From a checkpoint of a small mixture-of-experts model trained on Wikipedia.
Experts: 16 experts in each of 4 layers, 1 pick a token, a softmax router.
Training: 1736M tokens, 13245 steps.
Below are experts of layer 2 (counted from 0) of a mixture-of-experts language model. Rows are named router (the router's row for the expert), up (a neuron's input weights, with its number) and show model dimensions 256-383. Each number is 50 + 15 x the weight over its row's rms, rounded and kept within 0 to 99.
After each expert's rows: "mostly gets" lists some tokens that are sent to it at least half of the time. This comes from a sample of Wikipedia text that the model never trained on.

# expert 2
router:43 48 52 45 55 73 47 89 37 75 47 42 46 51 64 38 45 38 41 37 23 42 41 67 21 48 26 51 47 52 21 29 48 44 29 35 53 51 40 38 49 72 37 29 51 57 53 29 56 35 75 55 52 67 31 71 65 41 54 68 70 70 63 65 56 38 41 63 62 53 51 51 66 58 40 48 35 48 63 55 49 56 38 47 50 48 27 33 43 50 50 43 76 38 56 36 57 51 51 57 20 30 47 37 52 37 62 42 58 42 73 29 32 31 65 62 47 39 50 59 84 59 57 67 67 37 62 44
up12:83 59 56 40 37 60 65 36 33 43 48 32 72 42 40 62 54 37 72 50 57 50 42 22 83 30 61 25 44 54 30 45 30 72 52 29 67 20 52 37 45 73 51 80 41 51 52 64 45 37 59 47 40 43 38 78 61 43 54 60 39 48 68 35 55 55 52 31 57 57 84 63 49 42 47 42 64 50 54 37 41 50 61 70 47 64 38 54 60 31 41 71 47 78 59 72 12 53 36 34 65 73 60 67 52 27 77 43 28 20 83 48 50 75 29 58 74 52 29 47 70 56 43 41 45 53 51 33
mostly gets: " (P", " (D", " (", " (M", "*;", " (F"

# expert 11
router:83 58 31 55 55 58 59 28 46 40 40 73 43 51 64 58 58 66 68 77 37 14 49 38 43 61 51 58 29 59 35 73 57 23 46 54 39 48 31 33 67 42 44 67 55 58 66 67 41 27 72 70 39 37 41 45 41 39 61 74 42 44 30 29 30 59 51 64 73 19 48 46 52 38 44 24 33 49 18 61 47 51 44 46 20 35 50 39 52 73 66 48 38 27 42 73 31 53 57 31 56 59 58 38 35 59 53 76 53 66 49 29 43 25 47 55 47 33 63 57 43 53 41 14 31 30 47 40
up8:54 71 53 60 71 64 19 23 40 58 56 21 63 62 38 49 45 63 54 57 51 47 41 36 61 27 79 50 30 22 59 35 48 23 61 55 78 58 79 26 29 29 26 54 90 34 47 48 45 75 46 83 39 44 72 61 55 25 54 54 70 16 49 30 59 26 33 38 64 46 45 59 30 37 44 51 24 55 36 39 73 52 62 35 43 40 46 79 57 40 38 59 54 51 57 30 74 54 37 40 69 55 43 34 60 38 41 41 41 55 44 43 31 61 59 61 63 57 52 51 83 42 47 63 64 44 39 30
mostly gets: " $", " 187", " 2019,", " 2016,", " 2013,", " 2024,"

# expert 9
router:31 85 42 34 38 81 66 59 62 44 37 46 72 87 62 38 69 32 69 51 37 40 64 49 42 41 77 50 58 69 46 59 30 64 45 63 44 48 54 52 46 31 71 76 59 60 66 31 52 38 62 52 33 45 47 67 31 54 30 53 60 34 17 31 64 58 30 49 47 39 76 52 60 78 56 42 46 54 48 58 64 71 26 65 62 29 37 47 37 64 32 54 51 29 62 54 59 37 42 57 53 50 33 58 51 59 59 49 21 24 15 30 68 47 36 63 23 43 45 84 81 56 73 30 77 87 56 25
up8:48 80 94 34 76 37 64 53 67 47 38 55 72 46 57 24 52 41 59 70 33 32 67 54 59 51 49 48 44 57 28 52 42 59 57 38 63 82 42 48 32 67 79 54 54 41 54 60 56 23 61 57 67 64 81 54 55 28 44 67 38 52 81 51 42 46 57 29 54 56 67 22 20 32 54 50 46 52 39 16 31 48 58 33 79 37 77 79 40 64 60 36 32 67 66 51 38 48 59 54 57 24 54 44 30 68 39 57 64 49 43 62 63 46 97 46 51 40 39 51 46 43 54 32 36 40 52 39
mostly gets: " (born", " named", " family", " played", " released", " born"

# expert 7
router:65 62 42 56 73 54 68 36 51 60 34 60 55 44 33 26 62 39 51 38 40 40 26 64 23 33 58 62 71 79 49 60 65 28 53 41 61 38 14 55 71 23 57 56 48 90 61 38 56 53 42 64 59 40 58 57 83 61 41 55 39 64 34 34 58 50 35 62 67 39 42 36 62 20 30 55 47 43 71 60 54 75 33 42 40 36 64 38 37 56 29 86 59 65 49 46 45 83 47 56 52 31 53 36 31 78 22 58 59 52 42 36 49 50 28 50 47 21 69 33 41 25 39 32 40 61 56 85
up11:53 34 24 67 33 65 48 43 53 48 60 06 41 45 43 33 35 62 72 26 56 39 71 52 55 58 63 54 60 63 33 48 35 70 37 39 35 75 17 46 48 74 54 46 57 59 79 52 43 32 46 58 61 57 45 36 45 19 58 63 42 43 68 48 40 15 48 46 70 65 70 41 75 36 39 31 69 82 25 37 33 20 36 57 40 69 56 42 42 52 81 46 37 68 32 33 45 54 76 50 70 82 59 45 27 56 64 69 33 36 56 39 54 81 22 33 65 63 56 40 53 56 55 44 71 66 67 07
mostly gets: "-", "|", " Born:", " •", "=", " Coordinates:"

# expert 4
router:64 33 60 52 31 47 51 39 52 61 47 41 41 67 61 59 19 53 43 48 54 55 37 13 56 75 43 47 53 65 54 65 77 47 46 42 29 46 54 67 53 74 53 60 57 47 43 40 48 71 51 42 57 37 41 23 44 67 53 63 27 45 75 33 37 79 33 34 35 58 36 89 43 28 65 57 49 38 72 34 60 24 47 37 50 50 42 50 64 23 50 44 75 63 50 46 57 62 39 59 49 45 46 58 49 43 53 57 53 80 50 58 59 19 67 63 60 71 14 52 66 86 31 50 59 68 54 48
up12:22 54 27 67 65 22 63 71 58 35 31 38 57 52 72 57 61 41 40 60 45 34 46 35 14 41 49 73 80 65 40 46 34 68 49 46 56 48 61 39 83 58 36 70 14 45 88 35 71 33 61 51 44 33 85 42 62 57 81 25 27 75 80 46 47 34 30 46 55 55 46 72 53 31 43 33 29 37 53 50 83 51 35 56 53 55 29 55 38 27 73 67 46 53 71 57 43 29 39 48 57 38 42 50 51 41 57 20 64 64 53 38 58 13 52 41 77 32 41 46 68 38 77 64 26 72 61 43
mostly gets: "in", "an", "c", "un", " MPC", "ell"